Experts of a small language model.
Size: width 384, vocabulary 5307, 125M parameters.
Experts: 64 experts in each of 8 layers, 2 picks a token, a softmax router, a shared expert of 192 neurons.
Below are experts of layer 6 (counted from 0) of a mixture-of-experts language model. Rows are named router (the router's row for the expert), gate (a neuron's input weights, with its number), up (a neuron's input weights, with its number), down (a neuron's output weights, with its number) and show model dimensions 0-127. Each number is 128 + 24 x the weight over its row's rms, rounded and kept within 0 to 255. Numbers have three digits each.
After each expert's rows: a language model's description of what the expert responds to; "raises" lists some tokens whose logits its average output raises strongly, later layers aside. This comes from a sample of Wikipedia text that the model never trained on.

# expert 16
router:123111138148125134103128137101173135094119098120113096106099104131198160120144127120145097122129132136131116072156115110162175155102120118136149149126155150141138068154100092111153138145129136121138166130187166129131149131161130109079149087117157097109106121138121131121103173113086100132125184136106155105138118131104113156109142144167149154134101137155149166164168143125158140146131
gate3:130121146141137102135107083153124145141132174186107122123131105108126092145150113144112121134125157164119175118132162103146144121110119126132115152141167121149174136138094123124105088134125122176168093120137106184119116168119103137128115114094128080117115121121157125095105144116135096146107128158158120114140189169108125137145149161174137130140141124135165143055105116097140132120144
up3:098144091181075143125064083178106096125125097139107095137100163096097136114133139100153126094103157111104165146154173167173164174118094104131130123137106154139119079164134115134132097091111141103149100126142128101116130157130110167112111102155113120102131122140127133115155112126112118142168096157143140144141139144143118153102120095158148094143142136120123122147164136101140161119108
down3:127120140135137165131102049122112099123097141113138158140118146133088132156096171112126121093089108081106137118158155073142130149147115117150149117074113142128135113117127098149141113162147096145156129141170115103099123171129133152138127102132142152105136156164157078110145163146154150130129147132115091094118184110119132140111146094120103188124110149133125158117141095137170083091116
gate4:132113052129084118161078170121142130122134170147133107145131146163135090106118157140104122074172137155110153144126147111112099124166189144133096135084114115110140123092121109139137097146112138126122147133149110134124146153172153166086138148126122123133156138121180113118145121151131129071115121124083128159125168141074138099147152136172155118141144120121128127172142167119098126093123
up4:125128083103107156140148149114143164116141130077059122120147118178119140159108163074147100109161135166144084131166098147117122104138089138096100093138124070141114115153148121130113181134131109180125149159128135120122129136124096127144100128146139106105156125092079151075119096143136141057142144102124132132137127139108131109164133135133098140115072137155081105144138167121109142080186
down4:119137170157112125153064118111132097167145126124153117132087129117113106166082123153170127108142132121120124128092137122182130138143146109182102127128114111126141131152129092149138102161110141130138146128114134173136116148083124106104132128124079096116101137130135123147141148101156173103108122129131156154124098096145144067134117127132124136107133118144136118125114198128143110115163
Word-ending suffix pieces. Closing pieces of long common words, such as livest-ock, wedd-ing, breed-ing, jurisd-ict-ion, conf-ident-ial, usually followed by of, in or and.
raises: ";", " and", ":"

# expert 21
router:162151190100099168145173118129146119085111145113123089096145086147105115110143078136108101129117132121151183132113112143130142086089154158101155153090162154114107157084160151141166120125101135136174127161132143149136120135138124165150163091110078114108111141125148122139138128125126131140127159142111105114111114129139112096127089101104174112092108131111141120095100140145166086138146
gate3:128112144108156139107132096146112140112110141152150131155141124130091105102115109102125095153137134149106101128144092114155128106110109184138136160136117111125139105122113144106090143138129150128133075109140107109166131189132116143097109153092095097151135104165128143113151140122130131111120168091119112146120172096154172179122156129124144105149154162106169129118119109171171132167075
up3:142150097124171172124099112138153104107182084122164109144108122136110169169160096095121109139117130155093113123095154135169170138087140110162150117142154104123135148110097133138113147095133153133123119106157131158158122127108134142124136117144139139092134080145115167100158130135098092116139096173182144143133096147145152151097119135148154113136139145124147162135136149123104133133127
down3:152122154104125127115159109134147154135123156127142131149139146105153106090096095111135110176147106120073148142120089131141108146100132123153128128091157098132106116144103103139103149160101136155089105141129157173140155159163120141165100149140151127122089112122136088107181140156160165062137108156126139103151196116148152137166108123122154151105111134135153127129162139134174078134115
gate4:151111151102090100113089087115086132153126152152097148133097162124088106122110092145111136104134190101101109124123113133142156153143142128175131103107102150108126130107098113129166059096132118119079135109145140133138110144139090156096132138121136112120135120145151132123193145129179096127102122104124123155141167065128088111141149101145156125087190108128137144130094154152077171124106
up4:134156122109129162128115129131200125056134139136156160147119128176130122148128101099148086148142142124137151166142082135128118075096068160112156131153128107136132121140159134114100158144104091159114130164115109119116135176128106093135110129148140094097134127154135110071089147128159180136172109098103133134163116133127164163131163121102131163124083115141110134108134150100117135115153
down4:098130117120106150106119142107131128149152136166113140119152144132121138114076103122141073106097127098094105138073160183121149122163152103117097153142133055101112174130095121109169120123123113152176103130112154168125121138103145148131184133139141151121124109121141118115093134160081158140136118176130138140125114113152147098131130124117155145137144114145115137145114115120098115146144
Mid-word root pieces. Middle root pieces after a consonant onset, often cl or ch, such as cycl|on|e, cl|im|ax, ch|alleng|es, Sl|am, anharm|on|ic.
raises: " and", ",", " in", "-", " |", "."

# expert 10
router:172115117112136111155124145155130117122107123093152124107155126165083088147081132170145104141101154142144094112148101094101129089115140125166151133122125120098127167135130123095126094136125129124122177128139168162126118102103121105120115108165125118107100108124087141157111121126116162110137135094128134135114088120123165109141109112111138123140122158187122168124150116148164127137162
gate3:121113110099142140124118118132131113067143127162152136187113147075155105160149122113124141142167146157076152098114114150182170102113148131120103146136169155154156145126097116117117141119146097122146113122155124129129109163110119114118129151154152138098125096128131077127096117112159137093170118112100101124168189116129134153140119152111118137118139126093128099126187104179128163126131
up3:161114089181127141138105105155086125125161062118135118112116101081127150160126156121134147113117128118078117148151105163151143137095106155113125111095141151127130140144115157148121163132141171109159181073094155123119167149164159109108109130121128146139165099128132141126099115141110095119159098145097107095115145125152116123123139120119143107143123173104147118086132136127138122096153
down3:143146100119135161143138125139133124117080126182130124142133136080129154131141106147139150135133129121106149128136131125155099118162149129125145120123130101105147097125123179120122121151148118125152155086131175121146116114117124119193127117090142114117104149181159157130183171173141140097179077149117133109093163125109126118126135148121116122089155138109156097133100105097148111100095
gate4:119161129108079140142116134105109134104149122157087154149117154140110121127065163112147153124136125131117097148128130146129145104160141122164129126113104158138136114157115144101105092137107140144073123097154150140140139175118104144106105142116131178147168173150136135144150139130128194098098110108108075071124180118113101103159180163152150125134114138099133148197134156124111132085123
up4:139158119115113190132126169144183115095137127119133161123131127109157144132137174105127131126137127118143131157136083133110108084144076154125134108125135129123169140103158091144117139092143159164124138154131128124132138142085090120141116135122159139104137163164103141102104127128147175116147145109108147120128102147136138147151102167128110110173114106150122182141168145161119170146144
down4:070092138123099108157105090119099140116132115170117119157143136102153136128095126109129120121160129108141107135137161144169132169154105109133100148132114089103123139157137128131144128127133090120151125118128185107104112115135108123094127139121120160135128147127154121118135188132105157136111109160101131173153132125147078122166134130124082134079134161153079150118142103157136126137139
Superlatives and "the" phrases. Words right after the, such as United, most, largest, highest, way, plus pieces finishing capitalized words like The-at-rical, The-or-etical.
raises: " |", "s", " and", ","

# expert 37
router:138127090133111152115107134163143138108138127135063150115140153136159128097166136114098170160081082114113146105149157101146134125134142111116103100143132126121130109106143135149167163109147140167161150126097088118123147123138164171106152134105123149154146110127147108102152154116109122112105128119158131149105117171071134145140113143144167157126105113144130136112139154124160135150108
gate0:111119128130139121167133151110074126138142140144139144128109134135096159152143057124135110137120123138148143117136082100125159144083133111126134137089154130127128169164123126100149113143101118143136118074176147089138142111124135149140154108125126171127137161118110149166131164125090134111139153140111138124100125133138091145121108156137149134139167141108111160140140115133131159174088
up0:133165110104149132147127116151130132060178120115112146170115108132171119101127081099130084094118156092131111088139096119110088144139095150134136131091134130128138117120133147128120130142111138130104119137139133116140126132079142099134111180064137125131146134131139156156142086116093169102096114176160106153147089130153108111116103062119109093116139145114131138086189108079145147110120
down0:126125173152136106126077087119106074125133183149103155139093077111181148122153102140130125111105120134150111133158113138146142139164139130119124145084123125164134135120142149104159131123100109098173149132114139103182098115149104103154093150135109107116135131114128135110200152135131116145116151125090104144153121105133151154129120114102134079133166128142101116085121190124137115128122
gate1:120153094117119101110110145115108138151125136155118113114125142124135142148111144120146076106122139143168115149127085122111122139103124127110130167133110081138115114134123097084126132133132137127151150118134148121102107078120131087188104122133139156155099133103142102109134115117141131182122144112114097041153174135137122110124136151130103093134126196121140179127112081139138164120135
up1:129092148136112124099164100119162091116149127126147108192123153134119137134150172156093130150156129159105140123086142132145134095146111154123096159088138099109146125136149108129139097126145074133102140111157102108149103108119169116095145146098163123120129085133124140109128066112159086089156146135139134112165147143152150135137110109107107120119155124137160140100162117078139117105118
down1:113098133134110108087114148132134131121105130100093129115109121121126145115136112117127095077140134185101073157149142112122143128122145110083121133099097111099146102120135137167136095124074147139099123082136095110104182105139109147120101094151122185085111143085116137135100103151131135126155112141115130112177119119166091145116076069122092133130098111135138115122129118135151105120153
Institution name words. Words inside names of organizations and bodies after National, United States, World: Court, Council, Association, Festival, Navy, Library.
raises: "'s", " me", " and", " |"

# expert 47
router:168116133111162156146101136115124117155145185133111112102098117153162161146111151139085122151116129143097102156135168107149107116134123107145158162130171117113116156127123117160135075148117103158098085111094132127121146153103118148154125125112124139122167140154155151103147160145159158136131165118131109146141175093129151101124145118170136152115160115108111081105104164134115110161132
gate3:147105124088118135151144136141144132137171148160155119140112112105127108144145133124088154122150163148068153161098133131111118110119062152161161160111150150134175118143096129146068131120136139151147130135140094170153140109122129129109102171119119110133136114128138118085114125115164137130132123125127111101169155117094172131146136118140186072128149154128138099142159057145098140135142
up3:171142120119143152117102106137144090115118088106143121112162130142132135141166132134127142118103166114111142149108121092164139136136130098145181079110142172101122121124155118168116173130139114086159083097127114170165135116177129131148113126136105142120113082114111134130107139129076093148120075128152161143166113156163165133136147146165180076146192151109166126151122087107116172104157
down3:104151125131127159151122159119150136134094156136130097172132144151103132148154089111136125143116116125109160132123119136116110128127117091154119140071152132132098110135103107104136118117162098131112169075103140169155135134136082104142163147116097129132122190134129126107146131159120159102148091148146148098134174113094123083159161138100102130138122119066150164184103111066139100142103
gate4:123126112130087143136092130093090099140104112176097157166139134149110133095124116108140130113117161145151117098074146131138130128138118136155142127131116154096095103078090130088137085120137104130118130121128111085161118135128124124160134164091165141133145093131182170154150172129132110083138122085146106103177133137090097091139136141185148095141130166121134195155137145117148108085131
up4:142113147121133150140182138131142151119101140102156155095125118131124121139129127115204088127104127134125160166162120119136135109109101109116080119120134124143127107163173149142117145137109121154163129131145156128076119155142114141128127156156144117071165144147121162119115095104126132159114089131126135097171136146081125145136130127181109154131136135125128123129194109097119124113146
down4:086097128209115151151100162111092091090126169150138207115141128111121126126106132140095099116116135132126080179103138169136162123146191112129151148134150079115133130125087140123153103116103140071133185125124118130145128113115109141092162138130138123165145122112132111102126138161114138129145132192117093087160140110129139087128131131145102117079102142123095152082099157148117099107177
Surname second pieces. The piece right after a surname's first capital letter, such as M-ical-lef, G-ib-bs, C-ah-ill, Des M-oin-es; also sport-word endings like asketball.
raises: " and", "i", "en", " in", "l", ","

# expert 38
router:128118183121099146123140127142145114106081105126125160110158128116118133111124152160134121142117112149165161108124070149182161124103168137104137130101125141071112079172150153150104109152148156115118170127164155089169143134098136138121110155148140136144166127137118106117122129121083137135123123114106105114072113114180121131107101151099151139117144155137119092129137115129117161144134
gate0:160097148116162093118140124126117118139131104143112144110118179116135123121130103172179117139096175145135151125112134110110168149122138125126118081142159145149155138136110090125207109157081103179135134147147163131139101108143127103134141113175103162131109147111133122126142173135129145166121122119122140109112144134128116138140135130116162172121113159062093104172125131155116133133154
up0:102130132087150155134097084084126122110110136116121142130139143154161108129099125118153118119080131142110109143114140113074132162158144121120152178168129123069144113129120148141154146141136108109125121088102131082114137149125088168124113130060110144144116132172143189191126096115120112122104135107157087129150105100133147115131159113138130128114092076117113140084145181116076100153140
down0:123129141174090094104100112136084160158131098120134163169127132161136146130104099155141101117124116136108109122145137123085094116110146135145130143132166168106139132089169135147127108121160123171186182124117139148091125149098134107103135122147150111151144094120116133106156155143140105128091114141072092155139094104151124090126067100166111161142166118099113125131175120107103142103095
gate1:097114108102128119131076097148134112180113137128122126078156154107157140134094184156151082114098174148160146097179102110144137121121144131132104155123156087116057139153093130116101100143122117097100149119139102130116085090127113123129117107155117128131116128121153097129128098123140152173137132113109098136081132077117132122135121124150086108108153164145127150106168072110158149149127
up1:181146158113138136104136153138139163095108129164128100160127098110145117104113168144102149152133110111104132164118177113146063116112141150157082154129160134173138116117118100135137139116151085164151133146132125120124149149091191113179121112139141116095136087128129123105142112122123131082086123122136129096143179105100136162129098125145134148217132084152102165078137099121127124088105
down1:096149138135137105142098123116152170106101093135144137154123134145140159099098115097124192130177134102134096084116130119148088124135107152127093150143116148107129132172149140118100135083122098140084144089098099066170149133173104121100156107156140110128096130138143161132076132124094143150111157122109130151175111080148149169142146162159117154139111123099143115113122163124130071130162
Noun suffix endings. Noun-ending pieces such as -as, -y, -ies, -ophy, -ics in technical words: datasets, synthase, therapy, sporophyte, parentheses.
raises: " |", " (", " and", ";", " of", " with"

# expert 63
router:136119139098091150137109094093127137114118141138130085116127127143126119175138103110146141074125097070135156120146102143156165095103137081119130157082111142092154133153102151135162165099093070119112130150153101147188150106135114119134118152116131090117129061129096108145139144113117105165127140188074089090132152127149086104168163113130175118121153147112124129117143114133167122150150
gate0:128136127140138149121115155136154130122135096129136115110144116111114155131127129175144102117091095110107132169122128123134180100110087112123142113153162083146129171096120122131154084171147103116140126113152146142108117107126141141143152142129169109087120145151116114182105134129138162181137080108176117129099118123174092121097119124156135093120164114163106136136140125105119158115139
up0:119154117114106134152127107094086121119123130137148160131128187097142161102103102145137133095137093112153144133136063095102100130136149163142132149153178125123122119075135116131110114119125095137099105124135120088155150126094185127147129171088123154113163115164196101156141122108134148103126141102143146112179137114119099125130096091100153102134155125121136121122122143166131160150122
down0:156123170148095126120133104110089104145149140112161123106135131144138141133151111182152134115068111113116118118145139113110127126120123123125101098141133175109096148140125133113150140156141106107139134125133119159140128108158122127160125125161144119159147137124140099148125149128118133089155093110121140124122133124128108163111102123144130122139102101113148154118111112147138138127154
gate1:123141113123131107133093146112099132155090123108111093134142187132134138084124136101152123152150180170170108125153099119108148118134099116109143142132105104124090102126147165150165088128143109160122126095121105122107099089154105110157107099141117095104111126115142107086084109143126126170098131105102098124135143165121145151134091098111137113122137145135092109151156130080102201155138
up1:136132150124183163084115110166130119135122134166139097099113162102134078139149146142093166117145091116087131116123134100150125148064094110128108141126155112151096086124126126151087120157156116147186152173100144140148111148114158145103146130122129147082149127173158137109144153135146128090120105157105123130124142118126157132126134093122146123154162163119127151095161098078121125104127
down1:133106154134090172086149117123136097136092115142156112135102120080177148146131144084137153128135157144157135155158074169115079101149142154099120119095135137148091088139142122140136125150134123112137115120125120135092075135165112165114087130080149172126106126094121109144135149098133161128132161156121119160130136101130143128137101136145107082110121168180124153116147120118125157089148
Word pieces after prefixes. Middle pieces of words after prefixes like imp-, pr-, dist-, such as imp|et|us, imp|ul|sive, priv|ile|ges, Elect|ric|al.
raises: " and", " |", ","

# expert 32
router:109128140136120142128147098156142107086169121181151124157110120148135155116126136136120086157146142145133150087111145171099140147098087135133137130135159134156142183114118138068141125108107112159100076159131129103089135138150100109107168109118147100120087126101157124150080118124172103120145165172115172173148158123129112117121154173127089115128131121166123136136120146132162095137102
gate3:125151101147168124132154138144120148132169147143118137143150155148126130182119119123122109099139133118090161130116160151157147128129122118168160126117151127130128152169116098121094104076115104118141128143158106121141098149128092126086117141139134120120109150107121127116124109095186106100128162094127113112136158116160169175143141140151137137085129098141157093142133109173146130126139
up3:130102091161140141137138094110151082123149109129140138125120114082129136099130157112163144120125132084116138137148164123193154093119126116123101086144138121127104113118075110125139109096113176125120078119124174151124141138148112121144107139162104120134138110155139124110133146109109118135098107138164126080114124151122139126130120082170193109159139149152176126126146154139139100128157
down3:153110110141157120127145105109100104122111137124138104127134129105096116152141123126125176123118119083141157115076072165120119114139101081135152173090136119118101117159118159143173121130129125125106155127097147162136153115151126125159136140104171160124119157110121117083153148172187136124151116159104112141163160139116182128119136135118121162095116140109157143138143120156105113111114
gate4:134097113155106096128134141129139154127102148169096123123118143166105099100143120130119109088124154181142112102122123133146140144139138102162110142143113119117112122153104160111120070092170117153107129123132162129108149143126121140119120115123152113128150109124131106115165125117157146143097117102148136131138135118069125085092119162175137133129127130097119146139130117171125123075147
up4:102137110118070119111141139098150104128146096133111154112121146099125104096113111113170108125176162149119143144151115140117074102112117171153123154128137102129141085151129108123095148107127102133134113143138127121100128142147126138147103126154128102108179167084160120121071104080162114134138109126125141083146152124139147117138136086127121144159084114129127117145191134130127168094154
down4:077137134136136101197131120140103116094141170108096098115134164119120132121142117091124112109146123131156111138110107121135133121168104167119143106134142099129144149090100148105130132126164122163128135146137122181134128113172113109158131138178102108162129132158115126131140073131089177125085146141149166126123149152148111110083161136099102181138113127167114119162130166131111098151129
Mid-word consonant pieces. Word-internal pieces after W, St or Sch in names and words: Wrens, Wewers, www, Spitz, Smyslov, Walpole.
raises: " and", ".", " s", ",", " |"

# expert 6
router:143097145122152134141167141160115146113127125105130111062088123136148127185106130138141139179103122124083114103121064142121127153125142116133090148132153130109132166107133128170129154186126102144148092129129152137144141102117124127165097135116112106127132124107134124104127169113122122148126131134162089106138137170139136106142111087098106151107118159102093131110131149158153091136159
gate0:147119128134112131132113128132126104110165106181099108137173138131103135092136132101141126109167087135125163102061146120133177117111149149116130144156112142152118118116152164110197118130132130149159156140160135094175119079126147162087138128137166186139120126148131142153159111114111143105130120111139139126127123150152065147111119130099169108166108114116150142184151097159114126120129
up0:114119135108150122133105090131157108099097129131141142099162140140176144080110080109150162140108133173172123080145096115090115125142129106111122125163103114107145087098160106110154120149137122140076145118164142106136133137108109138119127134117176151115150109120130103154118058071133147064146119103117146150122091085112105143089077119087126119116132110096137135145126142138120134122122
down0:121115157169096119146116114147121149127118122109143117129170116140118122137102134156100139121102128133081105151148172127151133180130113147136126125157133143106133124145117121125130112108149092129111118088086096103129092167107095112133084106138108129138153140114110129127132131121125074090089130135123133120089125098136145121118079144123144067122127147103158146146142114155120129138105
gate1:094155154136157135114106151103129122145094131122140142130143141137058112106137156128169097103131136156147161119159093116114145075084107140117131184136137110130102151147106167155110119126089127137096102124157065156124148118131107104134142110146141119085115111154140133107132141150129154144127152118094108162100118118138129157146094127147100101110173146179109165104183095145120117137097
up1:139129140153137112074170118182169127125112124133164064122113154140128108145110165117155138149156095129103109145133132131129131105142095150121103152161157160114130116117110104121128163155149107115149131156123112159145114118132123114128137110127131131119143126106134182088155125115169106143114146112163128107138169110121135173130134090133135101141194137143161138106171087131138141117110
down1:158091123135095144087131148102107141109147131111133154128182114156151123099097137172071139100151111164094140096124104086141088119085154122133143138068148135119100115122161159148141174094125124158125136099092146114119111111118114097151136127067078131071151116160141116122117113122105180124194161173128116139152156136139143124101178102142117120156105129141154125109147137152119091126116
Mid-word Romance fragments. Inner and final pieces of proper names and loanwords, often French or accented, e.g. Compi-è-gne, Hurric-ane, Citro-ë-n, mac-O-S.
raises: ",", " and", "'s", " pre"

# expert 22
router:145126160128129130134108173148103145142122139120139107110171111126131104168121157147137114104119120122100108174116171132153076161102169083105147143157131126109120145146153105153138103112144137096118117115109104145080069140105097094192119100116147122113119139144090143122121143151156137143143101148136098110136141097147142112116131112139149129170169095108124096111105070157097165147114
gate0:128093139133150162123140111135127106149129107145112141181137134122100149111130120110121112117089143119154174125157153112107187145112156125100135155083117095106106121094110144085204103130108126127146136114151149105125124113126126134114144146107141144088075143139115143194081133151128133165152104078143112152103108139150127169102053166094104173136149130114158171141151110104091128142113
up0:113108122123127130138141118109157135127140146146147143117113192135168109119106116167143151099122127114130112100141107093093091133158133129133136139131148152117127123159149108132139138154132133155133122092115147074132164089122106129166109121123162137155151134162134104141107122105169141167124136102143119092163149135080153144154114127134124139120079140113110117122144085159146109165160
down0:056142176145077131106109136146089181156114139159107096112166085131117103115128127148145140146069131125114136126156112106141124107110141110146095129150144145109100151136139126150161178135167128109108132134138090147143095106122148117124153094098122124139136118102141091147128148130127097163099158124138159124123142106132131121118102175095160129138135140130124145105102134144106101124122
gate1:143140112098140090131064152135145102172106134118106133108151160153130131103129128149158119147111152133166181127194077120097157119120107122120158131088127123134105139155104150109170126152125121164128148073141162125110102145123128132102162117125144114135094065134154099135127127156116184141085159095081151119086103145145112141129111125126087119120140171134092133126118125112118168124159
up1:114100129129158097121125128105150137102144135148157072149133145091129160142113156137123124113127122144116101171092146091144127141125137158138079148120126130124131129130095120126078179103116135111109153139117119101169103135120139170123127119108166128129117160151122151125137128097141081109108116175103109077156147152124141173136126069161165118152152117135168159121144122102137153134149
down1:109130101148125095076083132127122176136121113146144120139094161106093159123115127128130141141126130111140102171139131061131107089087139127161106146136104183090076128168157139119109144084088144184096143094143106093125142144167128146074149113111147122148177092116116124136072149112147161128154134106152140137134171155096136145144116080130101117153088120126138118130103115098153128091124
Name pieces and table bars. Second letters or pieces of capitalized foreign names after an initial letter, such as E-t-ienne, E-c-uador, Bé-la, plus pipe separators in number-filled tables.
raises: "-", " as", ",", "et", " for", "ia"

# expert 41
router:086128132129131135135151110140114117135134153092160109147146092120103138184125119098141143159112140092105095152095167128094082116168076185179119093160117109137143140154150122141066130129130145116161092161093107156132119128089106100154139116127133136151158128095116102142156153126148118119151104147174086106149078106098136081112143122079132101099115127120140144143112117145149112168142
gate0:155066137091155145117103146112132093134101113142137109136146127091119138127117115103150132106102103135149157136104116099172135109121123155107089141101087143090100163067127133116158090170167147095160122124165165122125134109126138144138107131130152154079087072152117117170133164139147136157084155104147134102089095132136133124114133137130107078175166145101115150131130117124068132194170
up0:108071098130122120118128102108118151122170142166136188140111166128167130113116102141142125101122127073112115105092126113120114100137106148137093155134118101127149135125136162110125119152117131138126136154179106118118118130114103158123093072113087111159120092124152135189121114152107152132133146146144106106180136125114136157110148099076107066138100121133087090089146128147126143156119
down0:147106121137117125116117161144089109118132127183094159061136137152139136126099102153084118095101135136097121137151159127128158114099164139110163129106130156115146135138137132151133153139139120133113151084137125156170141091131139095096089134128149135128152092072110080122109139113091104092124140132148139097135116121161124130105141139134130147137155172076148138079149165132141130124168
gate1:133155170122158078120107105108116127159073107117094103102144130110076154111117124166141106125148150121174147141135112179131150173130131114120173131103152110130086139142108138131123120148100123093102136099110145169162145096123086112131116089157121149164092106107156081098121144098135131151100166118112106074099118151145116115154142107148141155097157157112155149121143143156102142130161
up1:089115093126108137110150135124156108151124065132128143147096157164133105131107147140146127151141126106132127126153124121130128141129161148109126132129113140120146127147080104133115128129116117133119132112148133131111162125151161115126113136148125117089114102084097129125089144173139114101104127163131093089156125134121173153134105112146162080126101146097152111132117113094177096111136
down1:172165140166101120119129120083152151144099133167092148127136094130143162113165082101135144091145154138141078173154120129102135121095136143117123147115109143126166123117141154144135157102140186079142160124125163122138153138140153087087141129112170112082116152093131118164082089142161120113154156152131170118133105130126135119129105125166151087128126133093116071089156129126184124113129
Spanish and Slavic names. Inner pieces of Spanish, Portuguese and Slavic names and words, often accented letters or z, such as Gonz-á-lez, Kos-ov-o, L-ope-z.
raises: " and", " in", " of", "-"

# expert 55
router:162120158120160179137114125117157137129092142122122114114110132074089120113139144130150124116173118097078128117109106099115172150131110105135118128103112158084117167131087163118140101111127012109110106133139082145194104141099104149161115147151126147131102139155138136120143135133145120148148129117112138125117136082136130101153133143171111118128172158124120122112135079094075093115145
gate0:135105121156141111110128126155091112151146153156132143081137109133116147142126093131130150114122115102125162111081133078149156114096110127092150126113129149139107137124130087134159128131107126111163105083125161148133094104151110148105156111081143147142107131119114111150118083086150151154121100107134098115104135145139085103122143119119188178108188111124104112158124087148105137168134
up0:134118092111137142129147132105126117119078193124117129140119118139158098154097101106127128129108140107101124115144122067065101167127171157114171163109112152134124107113155120118157141189173120130138151101130138087106103106151109120140127121095130126182128086143124085184133154120143126146105120116075098116156107085148157159103105093049102101118063098102118121101134099116120065134121
down0:128132147114123158122151112118152147153104162134150097128140118157120126108126110148148116102084158122160116092140137059147135086114129142146139123130085178140169136121114094158141112155125144153118147164176165135161103099134147141129151118164126134155099134126137109136148139139146126161114164115092056147104123095195074131124117183128112142148164142178132151102126147154141100132134
gate1:070112150179138107129088151103127092153123091138095146114174148092140120110104142140134095150092142167127147113184101125163159129171096147116135205074144129124102096137109146093152146132097082120101163135119123137099125095132105104164101087132147138161128159100169113118154095113134146165129149117085127117115148138152137124150111099126098148152147170137102121138169099134113162114130
up1:132114111131178136101102145113163105124183145118121122111083142127135114135152127168089208138147152129107171171098125132132114119115136149150081143136147105101105121119126085153104092118169146160115115122107113108133089149132162121115095136121110132089145149132182155135091106152131121109110129109102110076137169142121135135146112110147137099147120111192142121100111108123098147119145
down1:150133130134105099168103131119150133159114085139058129170118103129159120097128106150154163102159115172158123139177121154127155170091116152127085170152118124161094161086138139148137137128157086138107093102103141109127107117160117105092116090104123131117168098118175137104130149125081134125166129124128157150155127132147112109148113103153125129108101141138107124120128112094176119086130
Mid-word pieces of common words. Second pieces of ordinary split words like g|adgets, m|argin, stud|ies, comp|onent, young|er, which usually take -ing, -er, -ed after.
raises: " |", ",", " and", " (", ".", "-"

# expert 51
router:082118128155110079159121091138131161175128113122134098131108121119142157145131138149141145071116112102144121123161123115165139127168104111130131102093088176123120110149114097081154138114083132145169173128168154113166159131137151084090152125109184124115129164102118082133076135096104095157152170109108095079136161152131087100169113146115157128112099166134120152152123142165145153113105
gate3:129149152084160150122158129150117120132146163130139104127094136097125090152128104117127097129145208128096128104137126126132180086138141098182138168061120103079174113101122137136115134120140105121095126151134119105133129105129129176152105148145126141103129101109145075085134132132152150104149123114137093150119146106154139123178146172111153100145142152079198127092131158146102124142103
up3:155097139134111126158098110100134089110178073128099099140117097089122112099101154091175152105133129131119136156131146157139108147155079132190148109131107133134120152139111118112091112119135152105126135097153128138117140092146147200106151138137148117119107113135154136121155091127130132120130098143125116133134101157157124138122094085135162087136154155132147130111146132148127162131150
down3:151129138123152137136194112116142162118141106139151121150100150154127137129120114136136118161102116094128201110091132098177123154153120128153158117101151109104144121182099123151128128148144123164139125121137158099108135102132109136097156120142178151129114181147175068082136133151135152107174064112096142089096155126120156127132116117136123137157177106138116085162107149116174124128151
gate4:146142137110105097123161130112098142123103101174114166109143177199097084118146121086110138112144116166122120123125123134144131124170120117169141168074101127135145138107084124099160074141089100156089127122130124155138161166144142182101129135135141142083139115181125101099128116116152150116111095118104104135146135122095123141121124141170159099122131128123117148162097145126144148121114
up4:148104102136141138163169096129135106130112080145127160127141120171115101146142118121149068128121133161107104124159078134121127143140083157085109145113139069142141104142129131131134113118131138145137138101153089120175127134136131106173079127104131084091160132135121157068107149090117150111131135094069146130144114133134152101143134126127125097164110122171152152153120169134157154119139
down4:132116168137104138141086103106112153103161163141122142105133156131108117092069089127090103135113109126130104134102157148156133130125131147124114111093122123098143144140117109116142077118127144155150106108166166137168095154112103125096195113150095095102121115144136111119154113150087169136109106105097104111143125134117167127116115211112094118097136149161089174117101156174166089144093
Latinate word stems. Middle or final stem pieces of Latinate words after con-, re-, qu-, such as conjun|ction, reconn|ect, res|ear|cher, rec|ent.
raises: ",", " |", " and", ".", "s"

# expert 54
router:121105109147110125126144181109124109129189096111163149130135094133133155146094117110108174147118116117141169145105109151091091114151112168118165118106091139161113104090160102133106087107162154123154135118119162143112115106085147109128136147100134149137162145103100146098148145179156154081172111158127202172096072105115127084144121104110142114126112065193113086156126141126124104133131
gate0:170109166162113102110120156126098112147121103140124135106149136143133167113122153118135130109116126075121126111114109102134166111080140168133105123153115132138133159115145140150189163125121101125139148136129158076112125109133134149101118097134114171103110115148101123140105105109113132136122106120182149113105143122151122128108138134125121124171135133152124126118154120176137161127132
up0:133125123117111129139097143108129113106126171096146132125152158128139137123137151118140118138099107163062102098118078094131111130114111073163129140123094110078134096122120116117189110171168110129111091132141142137099149148102129106114113103132146159106115120115122113121136111148138175121126110116134125146160140136054113111136108105104083128153128129171121130139137160132161099127128
down0:132117147110120100174153065139144129106118173132109159139125103139131085123100114195117153130102138127117151118163151119083104129101144154129148159125156178122130133153098133140088148134118103160135124153089099124156126164154123114147073126124134126156104153100158098071136062136101079079122125179077102135097144067159124156110114098128123099128113153118176094140159095117126099109137
gate1:101143133122145113143084111103112115127126113145100139132142164112127117098090150113168103130167084158116128139165099131133155114111157155165074147135103153110111083156094122133181129106103140147094135113160121131137119092134146111101139132119154120132109108135139098122116071119095140149093123079115099135108145149085112185125108154151096183165117145139132155100143089143137139115138
up1:157157161140111120101116118120130121118164082145154105092111120115089131134120152171077151130153114118131098144118107155178126151110082133130138154087144162102143142125110132137103116110129093128088117137128125090158136158138149089142129156101125130110123113110156181093118152147096162098102182163132155117117154085120133147124144144149119110212135149170082107127116122138185100158137
down1:111166121103133112129042097122118098122112112105109133116078134107168152141128178141074161115078138133111117111137107095144144135132135137122139160136129124140113122132114148139118128147069082142144098134145122160099076107155168130067108115112129153126145128152124096110129137139117165104115143122098108103120143133137147139154078142120068135160118144143132136113152119103132122080118
Slavic/Asian name pieces. Pieces of Slavic, Turkish, Baltic, Korean and Japanese names and table pipes between numbers, e.g. Žalgir-is, Ky-ot-o, -ović, Voiv-odes-hip.
raises: " and", "er", "ing", " &", "'s", " in"